From a checkpoint of a small mixture-of-experts model trained on Wikipedia.
Size: 8 layers, width 256, vocabulary 16384, 26M parameters.
Training: a variant of SOAP for the experts, 320M tokens, 10957 steps.
Below are experts of layer 5 (counted from 0) of a mixture-of-experts language model. Rows are named router (the router's row for the expert), down (a neuron's output weights, with its number) and show model dimensions 128-191. Each number is 50 + 12 x the weight over its row's rms, rounded and kept within 0 to 99.
Before each expert's rows: "comes before" lists some tokens at least twice as common just after its tokens as in all text. This comes from a sample of Wikipedia text that the model never trained on. Tokens count by the router's weight.

# expert 68
comes before: " the", " he", " it", " a", " she", " they"
router:74 33 36 35 69 77 43 38 58 74 47 34 54 58 74 51 56 43 38 38 74 45 58 57 60 36 33 72 40 75 57 68 53 30 43 42 50 74 68 63 31 64 63 54 33 37 37 44 62 39 59 42 47 35 31 34 51 55 55 40 45 60 50 49
down0:36 47 52 54 48 34 41 45 51 60 42 62 38 70 52 79 35 49 67 42 46 46 35 66 67 68 30 51 39 59 56 64 58 52 52 43 60 47 69 71 48 39 37 56 49 53 50 52 44 45 49 55 74 52 60 77 67 50 28 59 57 62 42 46
down1:34 33 52 47 29 28 63 55 54 40 46 59 54 60 32 39 37 55 62 48 47 42 37 47 45 59 47 54 56 25 58 57 47 46 57 32 47 50 48 51 36 63 32 37 47 33 31 47 49 44 65 41 52 53 64 58 47 69 29 56 41 62 44 55
down2:45 37 40 39 48 36 47 48 33 41 46 32 32 29 19 58 39 23 46 55 47 44 55 36 75 37 64 53 43 54 69 71 38 35 38 57 45 63 17 51 49 65 52 47 43 35 49 53 33 61 39 33 62 35 46 49 62 53 32 48 60 54 59 42
down3:73 50 55 62 38 45 59 13 48 48 44 46 59 51 47 74 55 39 39 61 37 35 47 44 66 52 55 55 72 44 41 45 50 52 44 51 52 65 42 60 53 29 64 72 57 44 51 52 51 59 56 43 56 32 34 28 64 65 31 34 25 60 50 51

# expert 101
comes before: " |", ")", ".", " m", "′", "″"
router:43 47 60 55 33 37 71 68 66 41 65 69 69 48 42 48 39 43 29 58 66 53 74 40 39 44 55 39 66 43 52 37 57 43 43 50 61 47 48 64 65 41 65 62 78 62 50 63 32 61 57 42 37 39 40 57 41 65 48 29 53 56 50 26
down0:46 68 53 46 70 60 60 50 37 44 47 13 50 49 37 67 57 57 60 20 51 79 62 64 48 51 46 47 42 35 43 66 52 32 37 37 30 33 59 54 49 52 54 40 62 51 41 53 53 55 64 54 47 55 35 47 52 55 63 58 45 56 27 42
down1:67 41 37 39 59 49 41 32 48 46 57 53 36 35 43 61 38 49 39 66 66 61 30 46 33 46 46 62 51 51 56 49 59 46 65 53 53 28 45 36 31 58 54 54 34 32 53 42 34 73 46 50 50 42 46 42 52 32 65 62 48 42 66 49
down2:46 45 51 45 53 42 33 44 21 48 57 62 49 30 49 53 74 68 39 39 42 89 64 44 44 59 54 58 76 36 72 54 52 60 72 53 45 34 44 39 34 25 27 49 44 66 72 30 54 73 59 50 67 33 60 43 48 46 56 56 54 54 54 45
down3:37 56 42 74 51 53 36 38 57 43 33 53 55 52 33 38 38 36 42 53 77 32 32 40 63 38 40 38 46 46 48 43 57 48 75 34 63 56 52 37 59 56 42 61 27 38 43 35 76 49 73 53 39 44 40 64 57 62 47 58 76 54 50 65

# expert 83
comes before: " the", " a", " his", " its", " her", " their"
router:62 53 61 53 52 15 59 51 56 49 44 57 59 51 50 77 52 41 44 35 42 52 67 43 53 56 38 69 33 51 54 40 59 48 40 74 53 60 41 48 62 21 52 61 28 49 39 49 54 37 54 44 68 29 74 56 76 42 57 72 42 44 63 46
down0:43 49 48 33 53 44 43 43 66 62 43 34 70 55 49 58 56 50 29 56 58 75 51 46 90 32 37 25 58 52 50 62 48 30 71 44 46 61 51 49 30 42 40 49 44 33 45 48 54 30 32 45 50 44 35 51 58 46 55 60 65 61 50 53
down1:48 52 41 47 57 31 39 47 49 44 56 56 62 56 54 58 53 40 61 35 45 43 44 66 58 33 47 56 52 49 42 43 51 59 43 59 66 36 80 45 36 48 41 60 60 38 51 48 78 64 50 46 48 62 59 52 43 47 24 59 43 50 25 35
down2:50 50 42 40 54 74 58 59 49 80 48 43 56 47 30 59 55 43 36 56 37 47 44 54 49 34 61 49 52 44 46 31 48 47 37 39 49 48 40 50 58 27 46 52 56 31 38 85 59 42 67 40 45 50 54 61 51 47 44 38 35 64 63 36
down3:51 26 47 51 37 62 57 61 48 42 24 38 61 44 56 61 40 39 43 33 34 51 68 33 41 46 23 26 54 56 83 58 62 58 36 67 51 47 45 50 39 38 37 61 41 26 44 65 29 36 60 37 79 64 55 35 48 41 24 52 57 44 56 57

# expert 22
comes before: " of", ".", " was", ",", " is", " in"
router:60 56 40 60 45 71 29 59 64 41 62 60 36 55 52 38 57 44 61 27 57 57 27 44 37 39 56 25 45 48 55 68 51 51 53 47 36 55 51 50 73 70 51 57 30 31 35 54 59 68 60 57 35 45 66 34 34 51 46 56 67 69 45 52
down0:46 57 44 36 63 31 39 54 39 44 52 80 56 59 77 38 50 47 66 38 37 51 42 43 64 64 48 50 58 40 53 35 53 63 43 46 45 65 75 50 56 41 44 66 70 50 53 55 47 51 44 52 39 55 51 69 60 48 67 62 47 55 65 17
down1:36 38 35 52 75 49 51 60 54 51 50 54 59 45 47 74 63 49 34 66 52 81 50 68 46 48 40 36 68 56 54 47 49 33 68 69 58 49 54 36 59 69 61 63 63 48 45 39 48 67 53 65 50 45 79 51 42 35 55 55 55 51 67 46
down2:50 46 58 58 39 75 57 32 48 51 55 45 30 55 70 45 56 27 29 43 23 34 40 52 42 42 52 33 75 59 54 53 51 59 27 77 37 44 58 51 52 51 70 62 43 39 25 56 24 29 47 53 49 34 63 58 51 52 72 44 38 69 60 42
down3:57 65 64 43 19 52 35 37 42 41 58 35 68 46 41 49 48 60 74 27 52 52 32 38 56 52 45 41 51 44 51 25 49 46 45 51 45 50 54 58 39 35 42 56 63 44 62 56 38 46 39 37 43 38 38 67 39 51 55 64 41 41 51 57

# expert 14
comes before: ",", ":", " (", "==", ")", " =="
router:33 53 44 57 42 56 61 53 55 43 57 36 44 41 52 48 35 50 47 36 37 28 39 45 33 39 37 53 68 58 42 46 60 61 52 34 47 35 44 26 61 63 49 31 45 36 76 50 74 50 70 46 53 32 39 51 51 40 48 40 71 79 58 58
down0:68 63 36 43 44 63 53 48 65 32 39 68 47 37 45 64 57 52 69 62 47 72 51 45 70 34 40 43 57 55 51 47 62 32 47 56 40 48 35 65 60 40 48 70 53 66 56 55 48 39 61 65 55 47 38 53 63 50 33 42 35 45 47 26
down1:57 50 42 37 33 40 42 55 35 42 41 75 65 32 38 27 46 53 50 59 45 64 46 54 66 60 41 34 49 58 37 35 42 32 62 51 61 60 75 67 43 59 37 38 61 61 43 52 56 65 48 64 52 44 46 54 49 25 36 46 44 43 48 58
down2:30 50 61 57 55 58 67 52 44 61 81 51 37 39 39 54 39 34 34 47 56 54 52 52 48 42 32 42 46 55 67 59 53 53 53 74 43 38 33 56 42 40 48 56 32 55 56 44 59 41 58 50 43 51 54 29 61 53 58 32 55 53 51 52
down3:52 39 39 28 46 57 65 44 13 57 62 54 53 29 62 51 65 42 50 49 34 59 71 62 71 38 48 55 60 50 69 50 51 47 46 47 65 59 46 63 45 41 34 59 56 75 60 42 50 41 39 49 60 71 55 48 54 61 42 36 40 42 40 46

# expert 92
comes before: " 0", " 1", " 2", " ", " 3", " —"
router:35 46 43 68 64 56 58 49 45 39 35 61 58 58 41 67 36 64 49 53 50 36 73 71 63 38 60 31 69 42 62 77 37 63 29 41 50 39 23 49 40 43 49 70 60 48 61 68 48 37 54 56 53 44 54 34 54 28 53 58 59 63 33 61
down0:62 46 54 44 32 43 45 52 34 63 72 68 43 34 54 38 62 47 70 39 50 48 41 49 38 58 35 35 36 53 56 60 75 47 43 55 37 39 26 59 53 54 41 36 49 65 37 68 53 30 42 69 37 45 52 49 48 49 51 35 39 50 46 79
down1:52 57 37 53 66 59 46 50 82 56 61 44 46 47 60 61 34 38 37 36 32 53 64 38 48 60 41 54 59 48 50 51 49 85 87 37 43 53 48 37 49 48 29 42 51 34 46 63 57 28 50 51 55 32 55 62 29 46 45 34 46 56 52 53
down2:50 43 55 63 43 47 43 56 78 62 52 47 44 44 40 68 34 47 61 63 49 53 46 53 49 22 42 52 52 52 61 38 49 31 42 18 60 58 54 45 67 52 47 35 20 56 43 60 51 68 46 50 59 40 62 59 50 61 33 44 51 64 47 56
down3:71 44 54 29 41 53 45 33 54 69 46 48 68 69 62 39 52 73 54 50 50 58 43 46 51 76 53 49 32 48 30 50 42 60 44 59 57 48 64 49 29 49 37 53 30 51 63 37 63 57 48 59 62 43 50 71 28 55 52 42 45 67 55 51

# expert 117
comes before: " the", " a", " June", " January", " February", " May"
router:62 60 45 51 31 58 40 60 74 49 38 48 73 49 63 42 62 54 28 30 58 58 54 66 42 49 33 53 40 61 58 54 67 44 38 59 52 51 48 69 45 46 69 35 55 51 47 55 47 63 34 45 53 59 64 51 38 30 60 51 40 62 35 40
down0:55 54 53 65 28 40 34 50 30 55 61 70 50 57 28 36 61 46 77 26 41 37 39 43 60 66 55 55 42 49 48 65 46 46 51 43 52 31 42 41 52 65 36 44 64 58 42 54 50 27 69 28 34 18 82 49 66 67 80 32 47 54 44 68
down1:38 61 49 43 56 63 60 46 43 49 63 42 55 45 33 56 59 63 58 31 49 64 61 59 52 45 44 46 55 83 56 44 71 50 31 66 61 47 51 59 50 54 42 61 42 50 52 50 52 43 52 74 53 51 65 25 61 72 20 64 60 27 37 26
down2:54 61 52 41 46 27 51 67 49 60 49 63 42 51 34 50 60 60 60 41 70 34 46 66 63 53 51 57 46 77 57 41 56 50 62 40 58 31 35 29 59 48 46 46 60 34 65 28 45 48 56 55 45 41 50 34 54 45 66 44 35 53 36 70
down3:41 48 52 55 23 79 51 55 63 63 50 48 58 35 50 67 50 57 28 42 33 54 45 28 19 45 52 35 58 63 39 59 53 27 44 36 47 51 35 52 60 48 57 53 48 44 56 67 47 61 76 48 41 33 43 44 60 43 66 31 49 54 56 61

# expert 124
comes before: ".", ",", " |", "–", "%", ")"
router:56 55 29 48 53 63 64 75 41 50 60 60 76 75 31 36 63 50 42 53 61 43 55 49 51 35 69 49 60 38 50 27 56 37 41 57 23 44 50 44 52 29 50 64 65 48 56 45 30 70 45 66 29 35 52 46 56 53 32 26 61 44 60 29
down0:50 52 67 53 69 46 41 37 40 46 39 40 59 31 43 47 49 67 39 47 57 54 59 38 69 44 31 53 48 75 53 40 41 47 52 44 61 41 60 37 55 35 59 27 37 44 57 60 55 55 41 48 42 30 50 52 44 59 69 53 16 43 52 57
down1:60 45 45 66 60 44 51 48 42 64 45 65 78 59 44 39 55 59 50 58 50 56 58 68 46 69 47 67 58 39 28 36 58 57 74 36 54 64 28 52 54 73 32 55 77 59 60 60 71 57 50 56 57 53 49 60 45 39 64 68 66 48 48 54
down2:58 44 65 75 37 30 44 53 42 48 44 53 50 63 42 52 31 43 56 59 55 36 45 47 63 78 50 57 22 52 61 51 48 54 65 53 67 45 47 46 64 59 41 38 58 58 30 49 22 69 28 51 53 69 55 48 40 61 54 33 59 45 52 54
down3:40 48 56 48 44 58 46 58 45 42 43 32 73 48 59 63 45 64 52 44 33 46 49 47 76 56 50 78 56 55 38 31 40 32 55 50 75 50 33 57 47 40 44 65 36 39 51 30 42 57 49 60 49 54 62 42 41 58 49 56 46 30 43 73

# expert 102
comes before: "-", "|", "°", "′", ".", "″"
router:53 40 52 71 41 47 59 56 66 30 63 70 55 46 59 32 34 27 45 31 77 51 62 43 54 39 62 50 60 29 52 43 38 57 52 51 56 50 41 70 67 30 69 45 40 48 54 65 27 41 53 59 38 66 31 51 29 70 63 44 59 44 36 50
down0:52 51 59 68 36 47 78 67 46 43 58 40 52 38 63 36 62 52 28 48 47 56 81 52 50 44 43 48 61 47 48 53 35 69 59 64 53 24 62 58 59 43 64 34 39 40 53 77 51 56 51 44 71 53 31 55 36 44 62 33 54 66 41 38
down1:41 38 79 70 64 48 57 44 57 58 44 40 50 59 64 55 54 61 30 59 42 62 56 54 64 34 59 51 36 51 45 41 47 50 38 41 41 68 57 51 60 37 31 55 59 50 51 55 59 48 64 59 55 58 27 42 26 59 54 35 35 58 55 82
down2:56 55 17 48 24 34 57 71 51 60 42 45 81 60 70 45 59 54 25 53 42 24 59 58 68 35 41 47 45 54 60 65 57 36 36 29 52 59 45 68 50 63 46 54 62 45 49 64 77 59 48 35 64 74 55 65 34 56 56 49 42 55 47 44
down3:66 64 44 60 35 60 55 40 46 49 37 55 34 44 40 66 40 33 56 29 53 59 31 55 37 42 54 53 40 66 53 59 62 49 50 49 58 67 71 44 25 46 47 72 43 56 54 55 59 33 69 31 74 60 69 69 50 31 51 45 52 41 38 44

# expert 123
comes before: " |", ".", ";", "–", ")", ":"
router:42 39 55 53 52 55 57 57 55 39 56 51 62 58 62 67 53 57 29 39 61 65 72 48 51 43 63 55 73 43 33 38 58 37 66 43 17 41 34 53 57 51 54 54 39 52 41 51 43 52 50 42 30 49 63 55 40 45 57 44 53 56 36 52
down0:50 24 36 31 61 60 54 35 55 35 60 39 53 76 59 56 56 42 57 56 47 52 46 37 42 67 54 48 51 42 58 51 55 37 18 57 45 40 54 58 44 58 48 30 58 63 60 50 62 42 41 43 41 71 36 56 53 33 42 48 42 40 25 46
down1:37 43 56 40 54 56 49 62 55 52 54 66 27 61 71 62 52 41 55 59 62 32 22 34 57 53 50 33 35 55 65 38 54 65 35 51 44 41 58 65 37 41 65 52 37 61 24 53 36 73 43 67 64 45 36 46 52 29 56 60 43 53 41 63
down2:50 50 60 49 46 41 65 75 44 47 52 49 52 63 51 64 42 51 38 34 51 62 51 70 40 43 71 56 60 51 47 78 56 53 42 37 40 52 44 55 55 46 62 44 68 54 60 33 60 65 50 67 56 44 40 55 67 42 59 39 54 40 44 61
down3:60 58 52 45 57 37 46 52 58 68 40 24 65 51 25 65 55 62 21 53 36 64 46 37 73 45 58 61 43 50 49 38 42 63 40 54 50 64 39 51 46 44 54 43 51 59 59 48 55 38 51 32 44 59 52 55 53 39 67 61 44 56 47 54

# expert 122
comes before: " the", " a", " his", " June", " January", " April"
router:44 63 41 59 39 56 35 58 64 47 54 34 68 60 63 45 49 62 27 61 68 69 45 61 36 64 35 36 46 60 49 52 62 52 31 58 48 57 48 45 51 65 54 35 52 60 49 50 52 58 39 44 62 49 52 41 39 39 57 52 43 50 34 39
down0:34 52 80 48 48 51 85 53 51 58 60 48 62 76 47 61 56 39 70 49 41 60 39 59 53 54 37 45 48 43 33 60 72 44 38 47 45 55 57 51 36 43 50 35 47 41 48 40 30 21 30 58 59 45 51 72 35 37 47 60 45 54 24 43
down1:51 51 74 41 73 08 69 44 47 44 53 65 40 28 54 37 62 70 50 39 43 57 55 43 45 49 53 76 44 40 55 53 47 62 36 45 52 69 48 46 55 55 54 35 49 54 56 55 44 52 38 33 49 49 49 48 48 48 48 52 48 57 53 25
down2:80 61 66 20 61 47 59 44 34 54 50 27 50 70 51 53 49 48 53 36 56 48 51 41 53 71 44 57 54 47 61 31 42 49 60 39 51 43 68 34 62 70 52 51 45 44 73 33 25 43 46 58 43 43 53 65 42 34 47 66 51 50 36 60
down3:60 45 62 54 54 71 68 51 64 53 55 40 59 62 49 52 55 27 39 43 43 60 52 52 52 50 52 48 66 59 35 68 69 51 35 22 54 32 34 77 57 25 43 23 56 62 49 39 71 58 55 68 61 40 48 64 34 43 45 39 45 47 49 54

# expert 13
comes before: " |", ":", " (", " career", "==", ";"
router:55 32 39 63 49 61 52 24 63 64 71 61 41 24 36 34 19 48 53 65 44 54 44 58 81 40 59 53 62 63 49 64 48 64 53 44 43 35 47 39 70 72 59 49 34 47 51 54 62 65 58 58 43 46 34 55 26 41 54 50 47 65 56 60
down0:56 45 53 44 52 56 45 44 66 46 60 52 53 57 28 61 49 23 38 51 40 57 65 47 46 59 54 62 59 57 45 36 36 46 43 64 61 41 69 59 30 67 40 28 55 56 37 68 43 39 40 55 65 60 79 53 51 53 37 41 35 41 39 69
down1:35 29 51 58 54 34 43 44 40 52 64 34 31 59 47 56 28 61 52 63 43 59 51 27 49 50 44 47 53 62 43 53 36 62 43 48 31 35 42 56 69 45 66 40 46 52 54 72 59 33 66 56 57 58 63 28 50 44 46 35 61 53 33 42
down2:52 31 55 56 50 55 68 47 36 44 45 47 46 48 68 53 48 37 43 42 53 40 48 22 40 58 43 61 68 42 62 48 48 52 46 57 42 44 47 61 70 63 52 55 53 55 46 69 34 61 60 58 57 45 41 43 61 37 37 63 50 59 44 48
down3:59 30 64 42 64 60 50 51 46 40 48 65 45 50 65 69 55 56 66 48 65 52 38 60 37 71 62 66 30 59 63 67 63 67 74 49 50 40 41 35 63 63 40 53 39 47 59 57 26 21 58 62 64 62 61 39 49 48 57 44 41 24 58 68

# expert 20
comes before: " of", ".", ",", " was", " in", " is"
router:57 53 33 42 38 56 42 59 57 57 64 56 31 58 47 50 50 52 63 39 59 51 54 45 50 56 55 47 55 61 50 71 71 69 55 48 42 52 38 48 57 51 49 56 38 23 39 67 43 58 63 51 42 49 68 35 44 55 56 72 57 62 32 27
down0:47 58 47 50 51 40 56 42 53 52 75 81 83 56 31 45 50 42 48 62 42 52 67 68 42 58 32 48 34 63 56 62 35 59 59 46 80 27 45 53 64 57 46 46 59 38 51 46 58 60 60 59 52 42 38 41 53 50 43 57 61 55 44 67
down1:55 35 42 76 71 44 57 29 70 41 57 52 29 67 63 63 66 55 51 55 48 29 33 43 43 42 34 49 66 35 61 55 80 64 37 39 45 62 32 58 35 53 34 51 42 56 26 32 45 42 64 34 61 47 44 49 47 48 59 51 65 50 66 16
down2:68 82 47 85 50 39 63 61 59 56 65 57 50 34 69 33 50 49 54 52 56 29 50 49 56 42 72 42 53 50 36 62 56 41 59 56 34 40 47 52 57 46 58 64 53 61 72 27 51 69 39 47 47 38 52 31 69 68 40 42 52 65 62 47
down3:49 39 73 42 59 37 60 38 48 51 55 47 72 41 35 29 37 51 46 55 35 42 45 49 80 56 29 50 55 46 60 67 63 35 38 45 63 60 68 30 53 48 41 51 67 54 63 52 24 45 64 55 30 55 75 49 59 45 47 65 44 52 39 38

# expert 98
comes before: "|", "°", "4", "3", "6", "2"
router:53 49 47 55 60 68 71 62 51 33 47 57 41 59 40 36 38 39 24 43 54 48 62 45 75 55 58 49 37 40 51 63 66 43 50 50 61 48 50 59 48 30 44 59 41 27 63 62 52 44 65 47 53 64 63 54 38 61 44 37 64 64 37 51
down0:64 57 67 60 50 62 30 64 45 20 37 49 31 57 52 49 22 42 35 52 49 55 51 71 54 54 78 56 41 47 46 49 52 64 47 38 50 39 49 50 49 34 40 26 66 62 61 59 57 56 38 28 18 74 51 64 41 54 35 46 57 53 42 54
down1:57 54 43 80 50 58 50 43 32 56 51 45 70 70 60 62 55 67 42 32 33 58 43 52 64 73 50 46 28 68 66 47 69 42 60 38 16 51 43 51 43 53 56 43 53 41 35 23 34 64 35 63 41 49 64 62 53 37 36 36 52 64 45 45
down2:61 54 40 58 65 37 55 62 61 40 48 59 32 46 49 63 38 57 58 49 62 36 41 46 77 44 36 49 18 50 53 32 32 64 63 53 38 53 48 56 31 55 54 84 52 55 36 48 35 41 47 54 57 40 42 56 44 55 44 51 45 51 53 29
down3:45 57 59 72 52 67 41 50 73 18 28 43 41 51 55 68 56 51 31 67 60 70 41 69 42 57 69 44 58 57 48 55 56 56 56 42 34 53 50 54 63 50 67 48 37 56 60 60 54 65 59 47 59 43 55 37 57 64 44 60 62 47 38 71

# expert 95
comes before: "-", "|", "aged", "1", "age", "s"
router:36 53 55 42 31 60 53 37 66 66 35 37 41 35 45 41 23 82 54 49 64 54 62 76 46 51 53 53 62 51 49 72 33 35 49 38 59 46 36 28 45 48 66 61 62 59 50 54 48 56 50 54 28 56 45 61 47 39 58 43 51 72 49 65
down0:61 69 49 54 54 59 36 60 42 49 43 46 45 25 40 59 53 38 50 61 51 54 42 38 46 55 47 44 55 47 47 40 60 54 44 66 21 66 44 64 73 42 52 33 43 55 52 53 58 58 60 44 66 52 33 48 34 83 35 55 49 61 49 46
down1:53 47 44 50 50 67 40 58 45 63 60 48 24 46 51 19 48 33 46 66 59 36 56 57 51 38 44 52 50 52 55 59 56 54 46 54 55 45 56 56 72 40 44 76 62 36 44 30 40 52 38 55 63 48 56 29 57 52 39 52 74 39 44 52
down2:51 51 54 45 45 49 69 59 59 64 67 65 27 51 23 53 57 54 70 33 45 67 65 42 41 36 66 47 79 69 31 48 49 62 56 51 40 63 34 63 58 53 56 61 37 58 62 32 56 45 60 51 59 61 48 31 77 42 60 43 56 71 52 62
down3:20 35 37 43 55 32 35 44 65 50 63 45 34 38 49 58 34 76 39 44 47 48 64 64 31 48 64 56 75 56 41 50 69 52 46 17 54 40 57 53 68 65 39 46 48 67 36 69 55 48 42 61 52 47 57 28 54 55 36 52 61 40 63 46

# expert 91
comes before: " ", "\n", " 0", " —", " 1", " −"
router:55 36 62 61 53 54 55 44 48 36 20 57 49 44 43 41 62 37 55 67 46 63 59 46 60 53 43 56 47 25 55 66 54 48 49 43 55 34 37 58 68 57 56 36 46 61 37 53 41 47 72 29 42 39 53 52 31 54 40 30 53 60 25 75
down0:36 40 46 23 63 44 54 25 50 42 52 33 63 37 71 54 45 44 34 44 62 52 36 54 65 58 50 49 56 44 71 55 37 70 49 43 38 44 54 59 53 27 42 41 58 20 41 56 41 50 51 40 56 42 55 54 69 32 41 35 60 21 50 53
down1:51 56 55 49 80 39 42 48 59 56 55 67 70 45 53 62 57 56 49 46 84 40 55 40 23 49 58 47 49 49 63 52 56 45 60 62 50 65 55 56 43 56 39 57 40 67 56 38 35 34 65 52 47 43 59 54 53 59 48 35 66 43 50 49
down2:70 55 54 54 45 51 37 33 57 63 35 55 31 40 53 56 50 51 69 66 52 47 54 56 61 36 39 51 46 44 52 51 11 54 41 52 42 42 47 22 42 48 69 41 63 56 49 54 48 45 71 48 82 50 49 49 46 69 61 50 30 52 34 54
down3:47 51 62 41 45 49 51 35 54 56 50 54 43 47 40 78 48 49 17 41 46 62 63 73 48 48 35 76 52 31 58 80 35 38 51 57 35 78 51 50 46 53 54 56 36 35 53 54 55 56 58 53 66 68 48 40 52 44 61 25 49 47 47 69

# expert 118
comes before: ".", ",", "–", " |", "th", "%"
router:67 43 38 46 41 56 51 62 51 58 60 45 59 60 35 40 47 37 44 54 66 39 51 36 38 39 56 62 59 32 52 29 57 39 44 51 42 55 61 33 57 37 56 76 76 60 56 52 39 73 52 52 45 43 59 62 41 37 38 40 69 47 57 42
down0:66 20 51 38 51 42 30 33 61 44 42 40 31 40 60 18 59 62 66 38 42 51 60 45 55 67 51 52 47 43 45 59 57 48 63 39 37 71 69 54 68 44 61 47 74 41 39 48 59 59 53 43 48 57 38 68 50 61 51 50 45 39 44 59
down1:39 30 44 54 62 56 37 32 41 60 26 20 46 43 51 45 25 48 41 43 53 52 47 38 50 54 48 39 40 54 46 51 32 36 43 57 77 46 29 57 38 53 70 43 45 53 57 57 49 61 35 59 65 64 56 41 44 49 60 65 39 76 37 50
down2:29 65 55 34 58 51 41 54 54 61 20 45 45 33 45 45 58 54 52 40 39 47 48 54 44 74 49 58 41 34 14 48 37 51 66 46 67 47 63 60 46 59 52 66 51 51 37 42 31 36 33 67 53 61 42 46 45 46 50 52 51 32 75 26
down3:46 45 46 67 30 73 59 51 54 44 46 70 35 35 50 15 35 65 57 54 67 63 56 44 57 46 38 49 48 51 42 57 43 43 44 42 61 45 32 38 65 64 29 50 45 38 70 68 60 44 19 64 52 46 41 37 57 63 84 45 42 59 52 73

# expert 52
comes before: " of", ".", ",", " in", " for", " to"
router:44 56 45 71 58 49 55 53 55 56 63 55 32 38 29 18 31 34 68 56 43 35 65 45 58 65 37 48 61 60 53 66 51 59 61 49 39 43 57 33 67 42 45 67 48 32 34 67 58 59 42 67 37 41 52 73 35 60 42 48 57 72 48 30
down0:70 55 59 54 47 35 52 43 54 55 42 32 39 45 58 61 41 51 23 54 57 40 50 61 41 53 50 46 50 38 78 65 65 63 54 61 59 70 52 49 38 48 42 51 65 71 55 45 49 48 86 50 44 42 42 40 69 54 40 62 30 34 66 42
down1:38 63 54 31 54 47 62 57 52 46 45 56 60 32 46 66 37 59 46 46 27 35 45 42 63 69 62 55 38 71 45 42 51 83 62 51 54 30 59 60 54 39 42 57 65 45 80 63 41 49 52 35 38 50 38 51 34 46 45 60 56 55 59 54
down2:32 44 33 65 70 43 51 51 54 58 38 67 46 56 56 55 37 40 55 54 63 50 41 67 36 42 54 34 58 66 51 73 60 60 44 25 20 51 59 48 54 49 59 62 38 49 52 56 57 67 53 56 64 62 53 79 49 58 57 33 30 72 59 47
down3:55 52 54 58 41 56 47 48 66 30 54 40 64 41 41 39 59 67 72 48 57 48 61 36 64 59 57 56 59 49 47 39 51 48 38 46 38 48 44 65 45 53 58 51 59 40 53 35 57 42 53 44 55 46 24 56 60 55 69 38 54 14 30 65

# expert 81
comes before: " the", " |", " 0", " 1", "|", " 2"
router:56 41 65 50 43 21 53 45 35 71 37 53 71 49 40 46 40 51 65 60 55 52 64 55 66 44 39 53 62 44 51 52 57 69 43 36 54 37 45 52 51 49 56 76 57 34 54 56 41 54 59 64 50 56 45 50 42 36 63 44 57 44 60 64
down0:38 34 45 47 50 63 56 62 51 57 58 56 54 35 46 56 64 57 44 43 54 55 42 63 43 31 67 62 50 35 47 62 37 63 25 36 51 73 48 57 58 27 30 37 45 54 47 55 52 44 38 53 64 60 35 51 52 56 51 51 55 63 41 29
down1:69 74 66 63 75 55 32 43 60 70 33 44 55 36 41 46 42 55 21 50 41 55 45 41 32 48 33 45 47 41 51 64 57 51 59 60 57 48 45 30 40 59 48 41 51 54 46 56 56 47 62 45 51 44 57 37 59 54 41 55 35 43 48 76
down2:36 38 63 32 53 65 45 50 40 32 33 37 77 56 32 68 32 50 55 39 65 62 96 50 54 31 27 34 39 49 56 55 54 58 50 46 46 56 58 53 73 38 56 76 63 51 66 73 33 39 43 33 39 49 50 44 43 42 51 52 47 55 50 29
down3:59 60 55 53 42 46 49 54 49 33 49 47 73 80 42 49 49 46 44 76 70 64 58 63 54 58 47 64 62 66 50 35 53 34 42 42 73 33 43 47 51 51 49 64 64 45 42 20 48 68 64 27 48 40 47 55 62 53 69 54 53 28 48 49

# expert 12
comes before: " |", ":", " (", "==", ";", ")"
router:51 44 49 58 50 55 54 34 51 47 64 52 42 41 50 37 34 64 64 47 49 72 49 77 69 46 50 56 71 48 70 58 47 72 59 32 40 37 40 31 58 72 45 59 45 59 53 62 67 49 61 56 36 52 38 55 44 54 49 49 46 63 50 59
down0:68 45 47 44 37 56 59 63 52 65 48 48 69 51 37 48 47 53 67 61 48 77 65 46 39 35 51 55 58 30 64 58 33 49 51 22 63 70 67 31 63 72 25 50 53 55 63 58 43 36 36 43 44 44 55 48 56 49 30 74 45 40 28 59
down1:49 64 62 55 62 36 49 36 48 43 34 62 51 63 32 42 46 74 66 51 69 60 47 47 63 38 42 56 45 52 52 49 53 34 25 38 61 35 49 46 44 59 54 58 50 65 59 49 58 49 45 56 73 36 49 59 32 45 69 65 43 53 66 52
down2:41 60 51 60 65 55 24 34 43 42 81 50 35 47 44 61 76 44 44 71 35 63 52 67 24 56 38 28 34 41 52 46 49 62 53 59 66 42 41 40 42 56 33 41 29 52 52 33 63 59 48 32 64 48 50 57 38 48 57 53 45 49 25 38
down3:48 36 54 50 48 75 45 68 44 48 43 76 54 63 61 50 61 58 58 59 57 51 53 50 40 47 44 61 30 44 51 42 69 54 62 56 52 57 42 58 61 59 58 32 50 43 40 58 72 24 55 51 39 72 40 26 46 33 35 42 42 68 31 45